python train.py --router_score="sigmoid" --normalize_top_k=true --positions="rope" --init_std_up=0.0255 --learning_rate=0.00444 --final_lr_fraction=0.0
Below are experts of layer 4 (counted from 0) of a mixture-of-experts language model. Rows are named router (the router's row for the expert), gate (a neuron's input weights, with its number), up (a neuron's input weights, with its number) and show model dimensions 0-159. Each number is 128 + 24 x the weight over its row's rms, rounded and kept within 0 to 255.
Before each expert's rows: a language model's description of what the expert responds to; "comes after" lists some tokens at least twice as common just before its tokens as in all text. This comes from a sample of Wikipedia text that the model never trained on. Tokens count by the router's weight.

# expert 29
Description: Word-final s, the, and suffixes like ity, ism, ology, plus institutional nouns such as Sciences, Heritage, Affairs.
comes after: "'", " of", " at", " as", "ti", " to"
router [147 169 140 106 109 102 135 117 133 132 111 154 106  91 104  67 186 148  73 179  97 107 116 157 117 135 127 131 108 129 137 115 102 125 116 108 158  93 142 135 169 150 113 131 142 116 153 110 130 176  95 115 162 111 140 124 117 114 117 156 150 152 137 118 138 156 113 119 110  89 114 157 126 137  74 118 114 160  98 150 163 106 104 154  86 117  79 169 171 146 123 130 130 132 107 135  91 156 162 185 102 135 140 172 141 157 163 139 115 129 122 136 110 128  92 147 113 128 127 120 107 120 132 150 120 128 104 159 124  81 109 130 150 149 112  75 147 139  93 190 128 107 142 100 144 128 128 133  89 135 155 152 145 184 115 130 117 146 135 129]
gate0 [ 96 149 130 135 137  86 190 159 115 143 145 133 117 144 148 132 121 145  98 139 178 138 115 172 155 166 121  97  96 122 129 129  99 121 125 122 157 107 112 115 143 157 139 140 134 138 164  93 125 131  97 100 137  81  92 142 140 149 112 147 120 120  84  94  94 122 143 128 119 114 127 116 145 174  57 145 111 167 138 172 111 122 124 138 106 133 150 143 179  74 113 117 144  93 130  94 183 107 164 137 114 114 157 111  99 126 140  98 129 156 172 104 123 131 132 135  97 158 125 144 109 121 135 136 138 127 137 131 104 121 113 138 130 143 115  80 135 120  86 114 117 122 117 125 112 141  94 160 149 105 103 128  86 147  81 142 143 132  97 150]
up0 [110 103 139 133  89 113 107 122 135 141 122 186  89 109 113 152 145 148  99 139 116  96 105 176 106 126 118 124 121  77  75 112 104 131 123  63 135 128 164 182 144 121 100  91 140 162 133 107 156 132 137 123 126 136 162 146 168 107 123  67 151 131 146 131 134 155 117 148 149 121 129 123 177 138 129 181 148 137 118 133 133 155 107 146  84 134 137 127 140 140 134 126 124 141 152 159 137  88 136  97 120 127 137 140 162 149 115 159  87 109 102  98 123 137 123 172 107 170 148 144 100 149 120  92 138  88 155 129 147 130 105 132 127 162 120 151 170 118 119 143 154  86 113  72 146 124 126 135 145 116 166 123 169 153 167 148 112 117 114 111]

# expert 39
Description: Small whole numbers and leading digits in tables, decimals, dates and statistics, such as household size 2.13, August 3, 1:35.
comes after: " |", "|", ";", " (", ":", "N"
router [165 147 150 135 124 102 138 122  98 120 116 108 143 108 139  72 178 107 116 123  86 106 114 140 105 118  96 163 130 115 126 133  80 109 120 134 105 111 139 116 152 165 127 126  92 135 172 127 149 131 112 122 151 138 118 142 134 127  95 142 164 151 137 171 136 154 133 163  89 141 134 173 104 107  89 104  97 126 112 127 119 149 151 162 112 146 123 160 144 123 145 159 135 109 155 143 127 122 170 142 122  99 155 136 145 131  92 178  89 137 123 107 147 113 104 161 100 138 109 118 114 141 126 110 154 138  85 169 127 107 110 157 126 148 115 122 144 121  75 139 130 111 124 137 145 123  80 148 102 113 124 153 131 161 114 117 137 128 106 109]
gate1 [143  93 154 112 129 166 149 130 134 111 132 134 130  95 153 136 112 189 126 134  98 131 108 124 110 108 161 128 106 127 124  85 150 133 137  80 134 133 137 160 137 156 118 114 135 144 123 117 137 113 174 143 101 136 147 132  78  96 149 121 131 119 151 123 124 142 134 111 155 100 121 126 119 142  92 154 114 120 129 119 109 139 135 126 114 141 113 121  98 134 120 114 118 152 150 113 119 122 118 154 149 152 135 138 138 136 121 160 164  96 110 180 147 124 129  99 140 131  99 153 133 146 104 114 146 114 142 157 135 119 159 151 105 128 105 168 126  98 105 136 134 119  79 188 149 126 177 111 113  91 124 165 132 103 130  95 137 110 126 156]
up1 [116  83 124 113 159 150 150 188 171 107 114 134 105 115 129 145 133 172 100 120 140 164 118 144 122 126 146 138 123 108 126  80 141 119  95 125 108 159  92 119 110 106 119 123 107 116 112 130 166  80 178 149 103 121 120 140 129  88 137 152 120 110 126  91 100 104 124 110 139 126 152 134 101 123 107  97 135 110 121 146 134 154 158  97  99 118  85 113 115 144 130 104 132 106 125 131 144 128 131 135 141 147 129 122 144  83 138 191 131 113 117 162 152 114 120 131 120 185 122 137  82 129 115  97 133  88 164 170 136  99 146 132  96 170 113 124 174  67 106 150 114 104 108 151 141 106 161 128 113  94 124 135 102  91 149 140 167  85 125 162]

# expert 25
Description: Capitalised first syllables of names and words, often Indian or unusual names, such as Di, Gu, Mah, Sp, Gro.
comes after: " of", "-", ":", "\n\n", " in", " \""
router [100 131 129 154 137 108 139 142 162 144  97 106 136 116 125  88 138 123 100 134  71 101  94 118 142 114 118 135  96  95  99 108 129 122 127 144 144 133 118 111 143 149 135 121  95 131 138 145 118 135  93 163 123 150 113 121 133 134 129 139 154 119 143 158 128  86 105 165 131 104 102 110 117 143  67 129  97 160  86 154 115  71 132 124 103 110 118 148 141 160 149 101 142 121 143 182 106 121 116 162  80 152 141 125 139 169 175 108 120 168 116 140 124 111  86 158 140 128 132 134 125 118 119 175 130 141  82 145 152 133 107 124  90  98 109 126 159 133 108 136 110 129 119 121 165 148 111 141  75  81 132 136 157 183 133 126 168 126 133  89]
gate0 [ 96 120 133 146 108 130 146 106 147 132 132 111 136 174 109 121 122  58 106 149  94 133  65 117 134 146 102 154  88 159 127 109 160 144 141 116 153  97 122 124 154 149 184  68  74  90 116 158 132 154 116 156 178 157 103 126 130 128 147  84 111 145  89 139 121 130 166 121  88 120 156 138 106 118 113  88 146 138 149 141  95 132 141  83 133 140 144 150 117 117 124 151 145  92 114 138 179 122 106 142 147  96 168 134 136 104  80 119 109  84 192 159 104 129  99 151  88 156 137 126 118 101 118 138 118  98 129 133 139 134 108 121 121 126 119 162 139 100  98 124 141  94 132 136 153 112 142 161 129 143  84 171 121 118 109 129 159 120 119 107]
up0 [125 136 112 103  94 173 125 125 101 140 115 176 102 116 128 155 160 146 152 122 144 107 124 126 116 112 111 126 131 135 102 145  88 107 141 100 140 147 138 171  69 100 124 185 160 141 134 108 142 123 177 118 119 154 142 146 136 154 108 150 140  74 135 127 104 134 149 143 101 109 137 151 172 135 153 173 149 151 114 147 162 141 119 106  91  97 116 137 151 148 126 116 123 103 145 121  99 174 160 123 132 157 136 144 138  88 136 118 104  91 117 110 141 162 130 146  99 120 136 137 131 108 166 143 117 158 163 140 113  80 123 104 162 143 150 120 100 180 159  65  82 142 133 119 109 143 115  96 158 160 117 107 175 101 141 117 140 107 113 130]

# expert 19
Description: Semicolons, dashes, asterisks and year or score digits in lists, tables and date ranges, such as 1829–1833, 10–3, Sachs; Group.
comes after: "–", " (", "/", ")", "19", "18"
router [133 162 152 119 142 160 144 152 128 139 125 158  76 112 145 116 201 128 116 111 102 134 110 158 127 140 113 107  97 110 158 105 121 124 120 126 133 124 123 113 145 131 127 126  94 125 160 131 155 151 101 112 102 105 137 186 175 152 137 149 120 159 119 120 117 148 109 132  88 138 142 150  91 143 110 102 144 168 120  88 117 120 121 112  82 156 131 172 117 168 151 108 164 119 118 128 130 136 173 128 113 123 158 101 176 136 138 161  77 129  99 128 131 115 117 138 119 127 153 114  64 139 176 135 122 115 149 146 136 102 145 156 106 161 119 126 162 121 103 132 142 123 125 105 138 124 128 188  67 127 127 128 142 155 125 115 168 105 163  82]
gate1 [114 146 122 139 108 120  88 115 119 124 122 117 118 135 132 158 103 166 140 116 113 126 125  90 110 127 168 116 127 130 107 103 102 143 143 106  99 124 140 136 148  94 125 140 175 111 104 123 130 142 110 110 128 168 105 151 126 116 129 124 124  92 186 132 136  89 115 140 157 109 132 152 155 176  90  84 172 176 133 125 101 134 140 119 103 160 173 133 109 113 171 120 184 141 141 138 111 131 166 155 134  96 108 158 145 101 104 131 112  95 140  94 122 122  60 174 104 152 114  95  94 131 135 101 142 125 156 169 172 150 136 169 133 111  75 132 120 113 120 123 120 121 125  99 132 132 124 139  91 117 146 115 127 146 143 134 125 167 166 171]
up1 [137 131 143 107 127 145 151 155 122  89 124 142 157 129 128  93 118 116 133 160 138 150 131 163 162 123  93 154 108 113 187 148 149 106 133 163 143 144  95 125 116 185 141 117 100 143 136 114  99 128 135 124 134 101 134  87 127 123 136 112 151 173 110 159 135 150 176 134 116 138  94 135  98  94 127 155 128  81 109 129 146 136 131 103 110  97  80 161 152 134  74 120  81 106 129  79 130 149 117 129 152 109 159  61  92 180 187 140 162  99 122 116  92 117 168  62 141 126 133 150 137 112 103 116 119 156  84 115  66 126 107 111 118 114 140 143  96 109 111 108 148 140 157 129 160 170 134 140 172 128 141 136  97 126 130 124 151  88 112 117]

# expert 43
Description: The article the, sentence-ending periods, and opening quotation marks starting cited phrases after verbs like said, calls, stating.
comes after: " of", ".", " to", " on", "s", " from"
router [158 157 112 139 134 142 138 168 136 133 129 158 104 125 152  88 168 131 115 164 100 146 152 103 129 106 115  97  73  73 153  98 122 139 152 103 141 101 113 124 153 147 121  72  82 126 155 109 147 102 106 106 140 118 137 118 130 128 120 127 128 164 120 145 178 124  86 136 123  98 104 166 115 140  73 117 112 178 118 132 101  96 158 136  72 145 107 166 126 152 139 100 149 114 146 169 152 150 156 165 113 123 105 110 158 121 105 141  81 154 110 152 137 150 109 142  99 161 144 131  82 178 118 112 119 146 138 148 168 143  86 136 116 139  83  89 159 115  99 148 116 143 126 140 134 125 109 164 108 124 159 182 133 168 110 100 157 124 105 106]
gate1 [ 85 121 130 102 120 101 135 146 103 144  93  80 116 128 158  87 141 154 106 114 146 135  83 103 141 165 170  99 142 133 109 168 114 115  97 123 154 119 125  96 152 136 132 110 141 160 133  93 136 117 135 121 137 173 175 127 107 159 137 145 109 116 177 155 126 117 138 132 132 139  97 148 113  96 138 155  87 132  94 108 164 145 116 128 124 139 116 126 121 107 108  97 140 107 104 151 161 146 114 161 102 188 127 169 135  89 106 125 156 167 124 136  88 165 135 143 143 152 140 116 114 116 134  95 134 133 130 149 112 157 103 150 110 113 114 131 114 158 109 136  99 116 116 114 160  88 136 130 109 159 189 122  94 144 155 128 123  69 116 120]
up1 [105 150  87 128 136 103 120 125 161  92 121 150 109 114 103 110 107 115 172 112 129 130 126 115  84  99 122 128 147 123 149 104 101 139 152 135 130 133  90 169 104 137 154 145 134 136 104 121 131 125 142 150  86 157 111 130 106  91  89 114 128 132 130 140 126 128 123 105 121  96 121  74 109  93 102 155 101  94 147 150  87 148 134 133 124 119 141 117 128 166 138 126 132 180 124 120 121 138 106 108 118 118 111 119 110 113  87 130 102 134 150 158 132 118 137 140 119 120 194 136 171  94 149 114 115 130 175 110 112  82 149  91 141 123 133 116  98 122 117 139 150 133 132 167  80 141 141 131 124  90 149 134 126 162 109 124 197 182 120 112]

# expert 38
Description: Hyphens starting bulleted infobox or list lines, such as - Genre: Pop, plus table pipes, of, un, and in-word hyphens.
comes after: "\n", "-", "\n ", " List", "\n   ", " Al"
router [141 109 161 111 146 154 142 143 174 117 125 139 115 160 123  94 161 112 118 141  91  97 153 131 118 116 117 134 128 104 120 131 124  95 158 114 130 112 100 143 122 159  96  94 107 107 141 139 155 117 111 129 118  95 120 136 133 133 105 163 128 122 141 156 109 153 115 108 117 128  93 170 113 143  52 111 133 155 104 144 132 127 145 167  90 139 114 158 118 156 152 135 149 115 107 146 150 164 133 133  66 134 117 137 125 129 147 127 101 164 104 123 154 147 124 134 100 129 140 129 124 154 150 122 136  76 129 150  88  94 116 129 127 150  75 136 164  94 128 174 140 140 143 152 138  97 140 145  70 149 171 167 138 143 144 129 140 163 153  97]
gate0 [112 115 128 116 169  98 155 122 117 121 183 137 127  74 156 104 146 127 128 134 110  97 134 100  76 151 130 152 178 111  99 101 141 138 167  95 123 112 135 134  90 133 146 136 119 173 108  97 142 152 141 154 131 116 174 152 114 118  94 106 141 151 181 111 115 135 105 110  96 123 114 141 111 107  95 138 124 151 133 163 147 159 142 138  77 144  99 129 134 178 129 131 126 168 128 129  90 126 151 162 165 112 123 106 104 101 132 140 152 142 138 126 103 111 130 124 124 110 101 130 170 152  84  94 170 140  99  24 142  80 135 134  95 112 130 128 155 135  94 128 154 111 131 124  92 142 100  78 165 136 150 120 104 126 133 111 138 146 152 136]
up0 [137 120 143 116 127 144 144 123 146 140 143 122 106 149 137 164 111 156 107  88 126 147  82 153  93 150 113 142  96 156 105 124 109 113 104 156 165 117 119 100 140 142 134 128 149  95 154  72 182 152 155 107 145 119 132  95 152  87 127 143 137 123 112 142 181  75 147 144 116 163 127 123 133 117 134  70 121 107 150 143 118 157  77 155 150  99 111 160 133  81 105 127 116 147 147 135 155 148  87 151 118 147 124 128 146 145 111 132  93 114 134  89 132 123 138 127 114 172 144 125 143 149 112 106 134 165 131 153 175 140 112 107 123 151  82 140 119  90 111 106 116 131 153 127  70 121 124 146  79 141 142 114 154 102 105 153 159  90 131 109]

# expert 16
Description: Digits and number pieces in tables, statistics and codes, plus units such as %, °, ′, km, mm, million, and 000.
comes after: ".", ",", "°", "′", ":", "–"
router [147 125 113 106 108 109  91 126 166 165 136 152 113  94 166 101 129 102 102 148 107 104 111 120  86 122 120 132 120  84 131 158 114 139 136 121 135  80  86 124 127 146 104  93 124 147 130 116 156 104 129 142 147 141 121 129 144 143 118 120 164 148  82 146 142 140  98 135 106 108  98 156 116 123  87 136  87 144 109 147 136 106 113 141  94 156  74 185 135 143 135 103 114 118 144 151 132 133 138 148  95 108 140 133 122 178 152 166  90 115 129 124 116  90 138 183 127 121  79 152  82 137 132 115 112 131 102 144 149 115 127 116 136 164 133 111 128 134  99 175  83 132 108 130 125 109 113 159 109 131 111 121 149 119 115 156 129 133 141  89]
gate0 [168 148 174 123 125  82  58 119 166 138 125 134 139  89 146 118 140 165 143 117  83 120 134 138 134  96 120 116 125 111 133 127 186 132 109  83 155 121 128 158 140 122 104 137 108 117 133 154 127 122 112 107 168 153 145 108 148 147 135 148 115 131 131 133 134 113 156  95 100 139 159 152 113 165 131 156 158 140 151 168 118 159 130 191  77 151 102 153 135 136 144 100 135 110 109 151 160 123 126 154 143 165 128 117 110 129 124 148 121  91 155 161 102 124 120 132 134 132 134 127  91 119 163 160 119 122 105 149 135  98 132 107  97 142 139 122 149 159 117 143 118  97 120 118 150 123 107 102  85  89 155  99 134 143 145 119 136 101  95 169]
up0 [136 151 154 118 128 137 100 171 123 159 119 115 132  76 124 133 149 131 157 129 101 146 152 164 161 143 158 136 133 132 122 106 216 134 124 119 117 151 111 137 163  72  76 100 138 179 111 140 140 161 141 130 132 133 143 111 130 179 140 102 131 154 131 128 101 138 165 125  83 148 107 153 182 158 119 156 168 165 134 161 151  98 134 127 129 119 130  97 135 105 158 137  67 119  81 151 141  96 130 152  85 138 136 158 135 102 137  84 149 116 119 121 123 137 138 129 126 140 106 144 137 136 161 154  93 147 157 127 127 106 103 131  96 128 148 116 106 128 133 148 163 145 135 123 105 122 119 128 126 104 150 118  94 177 114 156 124 139 148 163]

# expert 27
Description: Month names and years in dates, often after in, As of or Born:, such as January 1973, April 11, 2023.
comes after: " in", " the", ",", "19", " 18", " In"
router [128 157 174 117 115 122 123 129 152 114  86 135 112  86 122  78 177 116  81 129  99 100  71 124 110 127  81 126  89 132 160 127 138 151 181 116 121 107 138 132 170 136 120 132  86 147 133 155 151 124 120 138 150 105 132 111 161 149 139 124 121 129  97 125 165 133  76 134  81 136 100 104 121 131 121  93 132 150 108 140  95 134 140 138  95 131 103 160 112 192 155 137 113 109 128 170 139 109 134 168 133 114 158 134 134 138 131 154 109 117 101 113 113  95  95 145  99 126 138 114  95 158 123 111 114 134 114 142 125 125  84 115 111 132 127 115 142 103  95 172 112  99 131 137 146 147 109 191  77 112 123 143 130 121 120 110 162  89 160  87]
gate1 [117 158 158 126 134 153 125 111 145 127  93 106 160  99 116 113 132 120 125  90 128 163 134 115 135 144 113  83 116 135 137 141 112  99 160 142 126 173 135 104 153  88 118 169 110 150 129 128 140 129 142 151 135 128 150 145 146 178 106 108 106 142 139 160 124 138 113 162 114 175 110 140 117 112  82 121 115  94 136 155 105 116 111  92 136 162  97 158  99 133 119  95  98 155 137 169  90 128 122 154 174 137 145 131 133 143 153 104 144 103 149  95 125  99 125 144 160 143 116  86 132 183 126 143 151 123 107 144  97 122 107 139 143 146 160 109 114 125 138 128 108 141 116  98 151 125 127 106 123 181 121 104 160  97 134 119  87 102 150  94]
up1 [130 186 145 140 147 134 110  88  88 112 150 131 133 139 127  87 124 132 140 120 148 136 142 134  80 127  96 153 145 136 164  84 135 111 175 132 117 144 116 113 153 153 153  96 101 138  99 147 153 145 168 162 135 112 134 141 138 177 132 128  94 120 133 148 162 129  91 160 136 179  92 140 130 106 116 156 109 136 131 156 148 154 141 122 145 141  93 124  84 144 152  77 117 154 149 152 179 112 126 128 156 136 149 140 162 118 177 162 151 149 134 116 115 112 120 125 110 119 115 119 116 139 133 115 138 170 140 129  79 124  98 120 114 137 123 103 150 110 136  99 133 141 109  98 146 116 118 105 120 137  88 105 160  84 153 151  90  91 142 118]

# expert 7
Description: Abstract or action nouns after determiners or possessives, often completing word pieces, such as use, support, death, development, time, authority.
comes after: " the", " to", " a", " his", " and", " their"
router [129 130 184 135 128 136 102 153 130 142 121 188 118 118 146  82 182 110  75 112  79  83 116 146 130  95 126 116 144  75 126 129 125 116 127 136 133 123 148 112 125 166 108 113 109 137 159 131 136 116  77 131 145 124 141 126 134 124 102 107 130  95 120 167 154 113  67 155  86 112 122 152 104 137  71 132 127 131 104 142 136  96 137 114  86 116 123 127 114 162 150 126 133 102 142 165 164 148  92 163 121 132 103 142 130 160 120 118 119 134 100 112 159  97 135 191 114 150 113 109  89 140 115 106 151  90 139 139 153 137 136 151 131 136  93 126 144 131  92 142 129 163 118 120 146 130 116 165 100 101 130 146 153 116 144 116 138 117 127 107]
gate1 [152 104 152 137 131 104 135 149 128 138 137 132 172 124 119 120 119 124 104 111 116 157 150 161 146 129 143 123 127 106  94 190 136 138 125  91 113  83 129 151 110 155 151 104 149 150 102 135 115 157 104 109 123  91 155  84 121 140 115 111 144 162 135 105 140 116 115 168 113 126  97 139 146 135 114 137 102 133 125 121 151  98 165 109 106 132 123  96 117 103 128  93 145 105 123 128 165 141 121 108 112  81 119 125 151 124 111 125 113 115 136 133  67 110  97 127 104 161 152 121 128 135 113 156 144 104 144 135 141 149 145 160 149 122  64 153 126 110 112 158 119 101 148 182 132 141 136 152 128 112 140  82 129  86 138  97 114 123  83 119]
up1 [125 163 145 144 119  95 177 141 127 134  87 138 157  81 119 101 158 103 115 140 151 124  92 111 160 134 135 176 127 117 109 154  96 147 141 116 153 144 124 106  86 161 145  98 116 147 104 118 123 161 140 121 125 138 114 120 149 144 165 118 172 168 123  93  94 130 152 117 124 113 104 117 171 110 144 105 138 107  97  98 158  82 179 115 158 155 104 136 129 120 175 150 114 128 144 102 160 135 127 139 109  77 141 142 129 165 136 141 116 119 122 132 144  93 113 119 113 123 182 127 168  83 130 147 105 111 118 103 118 123 154 138 137 143  71 175 123 153 133 133 175 106 149 149 120 161 137 145 112 143 127  95 105 111 110  71 153 116 113 149]

# expert 17
Description: Single capital letters starting a word, often initials, abbreviations or codes after a space or parenthesis, like D. Bolton, B.A.
comes after: " (", " the", "-", " \"", ";", ":"
router [147 166 131 107 146 146 125 136 105 161 120 111 142 118 158  95 131 104 101 164  95 109 150 112 110 126 117 133 125 116 139 140 113 120 124 110 165  88 167 146 131 157 118 122  95  91 204 133 122 112  83 124 123 149 110 135 164 137 124 119 149  95 144 127 128 133 119 146 152 128 126 147  93 129  85  87 125 127 142 119 104 102 172 115 128 119 105 119 151 166 110 112 130 112 138 158 170 133 131 136 139 119 149 139 131 144 127 162 101 143 106 144 141 121 127 188 104  89 100  99 110 133 104 143 103 127 155 151 161 115 129 136 117 164  69 132 144 155  87 149 111 139 117 136 158 101  93 156  89 107 174 141  82 161  96 125 150 118 152 119]
gate0 [163 143 147  85 106 110  92 127 149 122 128 108 122  88 142 112 165 171 131 117 136 150 124 190 122 121 123 127 166 118 128 117 140 106 163 100 137 120 130 185 145 118 133 122 128 108 133 114 135  94 103 131 122 112 125 116 146 143 131  97 113 102 122 138 124 163 159 112  99 143 145 163 113 146 156 135 127 119 103 168 154  89 135 108 116  89  83 134 121 107 170  76 109 130 125  95 146 145 118 119 120 115 146 132 134 126 129 138 148  91  63 133 172 124 159 162 150 155 120 131 143 129 112 127  55 127 179 100 127 107 170 123 129 113 109 163 121 121 125 107 118 116  94 142 144 155  87 101 107  82 129 121  82 162 126 137 133 165 109  62]
up0 [140 125 170 139 103 143  99 162 113  98 105 126 136 116 122 131 154 133 127  73 137 153 140 102 226 148 154 115 168 161 138 155 149 131 115 129 113 132 140 149 142 135 170  86 149 172 124 102 102 128 159 133 113  78  69 105 104 144 142  88 131 120 101 154  97 137 123  99 107 100 111 113 151 129 131 181 183 139 121 125 154  95  64 132  86 131 118 134 131 122 141 101 157 161 115 134 178 148  65 150 105  85 132 133 150 137 120 146 144 127  99 167 145 120 136 154 169 121 127 110 123 103 115 121 170 120 152 121 128 116 151 161 140 142 117 114 148 130 157 129 152 159 151 143 126 159 116 141 109 117 100 137 117 129  75 138 119 179 101 168]

# expert 26
Description: Head nouns like film, album, series, song, company, station after the or a, plus capital initials in names.
comes after: " the", " The", " a", "The", " \"", " ("
router [161 147 161 118  76 141 131 161 167 155 127 139  88 151 121 118 158 113 102 107 103  95 136 122 150 122 107 157 120 130 175 152 135 137 128 102 131  96  95 103 115 144  92  88 117 144 142 146 150 138 121 127 132 104 141 130 174 156 112 106 116 149 139 125 148 135 116 136 123 104 124 153 103 135  91 133 110 127 100 149 139 114 126 132 100 124  94 160 103 113 128 151 115 129 150 179 139 138 128 159 118 145 141 128 148 170 130 126 124 150 112 137 151 146 112 169 142 114 129  85 107 175 149 117 128 129 166 114 151 102 103 105 120 162  81 115 158 117 125 183  97 115 141 128 172 106 157 146  93 125 162 145 154 184 108 142 180 130 133 109]
gate0 [136 131 143 161 135 153 105 142 117 145 138 142 133 141 149  79 134 168 158 117 136 115 120 170 101 174 159 158 112 146 147 144 138 152 172  67 140 107 151 138 145  83 127 145 107 148 159 155 142 152 126 115 103 129 130 143 146 144 117  59 128 124  86  77 118 128 131 124 141 187 103 139 122 142 124 155 155 116  69 101 133 113 137  84 122  87 152 163 138 144 135 138 150 205 136 174 114 175  98 114 125 139 131 132 142 105 142 146 121  89 110 163 131 170 149 135 177 131 150 149 102 117 137 150 127 138 155 139 108 150  97  84  82 130 139 125 146 137 139 140 160  60 175 144 151 135 168  76 138 148 142 125 135 161 117 159 147 163 109 111]
up0 [ 95 124 141  94 104 148 141 163  99 140 108 120 142 183 143 137 155 132 149 123 121 111 109 137 131 123 145 123 108 129 138 144  97 163 126 133 103 140 103 126 158 126 122 117 149 129 150 116 140 140 158 121 133 154 124 146 121 121 119 121 168 137 117 102 125 109 106  93 127 137 127 160 100 118 152 123 138 134 121 120  88 105 128 135 174 155 113 142 191 130 139 108 115 131 124 146 140 124 112 122 147 136 125  98 174 128 155 158 140  86 134 163 119 123 130 103 147 116 172 112 109 140 153 186 134 145 157 139 121 110 156  91  78 149 156 164 108 119 148 127 161 129 143 100 146 116 115  80 186 138 133 165 131 107 108 140 145 127 157 134]

# expert 32
Description: Subject pronouns he, she, they, I, and first pieces of foreign names or titles such as La, Ra, Ha, Em, El.
comes after: ".", ",", " \"", " and", " that", ":"
router [120 129 137 118  62 133 146 135 120 132  77 124  99 146 160 126 124 107 112 144  88  94 143 101 130 126 105 161  93  85 168 133 143  95 118 127 137 106 121 113 160 145 139 119 110 148 171 114 126 151 124 132 123 108  88 133 125 134  99 144 112 134 140  90 156 117 103 135 112 103 146 138  70 145  97 117 144 133 106 135 120 116 145 154 130 103 111 195 160 118 132 122 131 136 134 139 161 130 138 125  80 125 147 140 162 170 141 113 126 125 132 154 130 116  95 141 133 144 116 115 114 174 133 142 174 140 134 131 141 124 123 152 128 144 102 119 139  86 121 132 112 131 122 118 131 130 126 158 134 150 162 143 134 161 129 129 131 159  85 105]
gate0 [153 156 111  93  90 130 137  94 145 130 116 157 119 120 122 134 124  84 138 138 110 109 116 173 119 126  73  75 109 124 124  79 140 126 112  90 167 133 101 106 141 112 110 155 114 131 111 148 161 135 102 149  92  76 143 147  99 166 142 131 127 127 166 103 124  92 107 124 100 109 138 136 113  89 135 171 156 146 135 126 167 164 104 152 119  88 129 115 132  93 141 112 109 113 119 140 140 104 120 100 121 169 142 122 164 180 126 142 107 133  98 120 160 163 132 137 118 150 144 197 129 126 131 136 106 141 150 122 135 143 156  90 117 143 158  95 131 118 131 103 149 102 111 173 129 109 115 149 110 127 179 105 105 112 128 112 128 120 136 106]
up0 [115 134 143 142 148 177 136 136  71 141 161 185 105 144 102  78 123 129 116 129 108 154 126 118 146 151 166 143 182 134  95 164 140 128 166 146  97 136 149  96 172 138 148 148 144 129 130 158 135 118 116 142 125 159 105 144 112  99 123 117 124 150 124 133 120 147 117 152 146  99 136 119 120 160 129 125 116 125 129 146 128 122 117 139 120 158 122 123 107 123  89 144 176 125 137 111 111  99 184 129 134 117 105  81 128  76 138 111 144 127 129 105 140 125 116 105 140  95 141 128 140 146  84 124 142 126 138 121  96 112 137 160 129 122  91 134 159 107 154 133 126 114 143  88 120 146 163 113 150 108 106 143 151 119  49 160 164 125 124 150]

# expert 42
Description: First pieces of words after articles or prepositions, usually onset consonants like rec-lusive, cas-ualties, br-igade, disp-osed.
comes after: " the", " a", " and", " to", " \"", " The"
router [145 124 167 121 142 115 118 157 139 148 160 122 116 120 133 115 157  76 104 147  74 112 123 104 129  93 139 120 102 120 176 136 120 144 152 103 122 146 125 116 163 157 145 148  81 160 160  91 114 149 121 148 139 141 115 116 141 112  97 145 129 139 131 125 144 152 113 139 107 124  84 152  74  86  48 149 129 163 140 120 146  93 141 131  77 139 121 173 139 147 114 160 115 148 107 155 141 148 146 161 107 135 110 118 135 126 157 164 133 142  92 134 123 118  96 145 128 132 134 115 100 149 126 120 108 101 114 152 103 145  97 185  88 101 114  99 142 125  71 171 117 127 118 143 123 128 128 153  86 114 129 150 169 164 122  98 153 114  98 117]
gate0 [119 116 119  86 129 147  98 148 100 162 139 130 135  74 109 109 160 122 123 125 118 118 166 127 124 138 124 166 127  92  90 142 133 111 106  93 136 126 156 116 163 102 109 129 154 115 135 145 124 174 161  96 102 119 133 102 147  85 125 143 122 152 178 140  95 148 131 118 162  83  89 105 143 115  84 123  91 166 107 100 161 149 133 153 102 147 118 116 149 146 141 153 148 120 132 104 177 129 130 135 136 164 136 122 122 122 165  96 135 131 150 132 176 145 143 102 142  95 115 113 144 130 130 158 145 116 106 113 127 127 100 123 144 157 110  98 116 109 145  77 120 123 132 154 137 122 100 157 138 140 145 151 127 128 105 125 141  66 150 125]
up0 [107 102 167  78 134  84 140 123 125 174 138 143 140 115 132 128 104 134 145 137 101 149 132 145  81 150 135 145 109 124 124 102 125 147 158 136 156 128 156 133 123 143 131 121 119 174  91 126 108 106 146  99 167 107 129 104 145 164 135 139 117 138 156 145 157 160 164 161 197 125 150 104 138 148 118 100 123  85 133 126 153 118 106  98 122 130 171 142 129 101 127 105 106  63 178 137 166 106 110 132  71 147 137 146 135 116 153 110 144 104 130  88 139 134  91 121 141 130 142  99 115 189 121 130  56 157  94 115 179 118 102 136 127 117 127 150 170 134 117 139 131 115  98  98 105 156 116 132  66 131 119 197 176  98 101 133 125 165 104 167]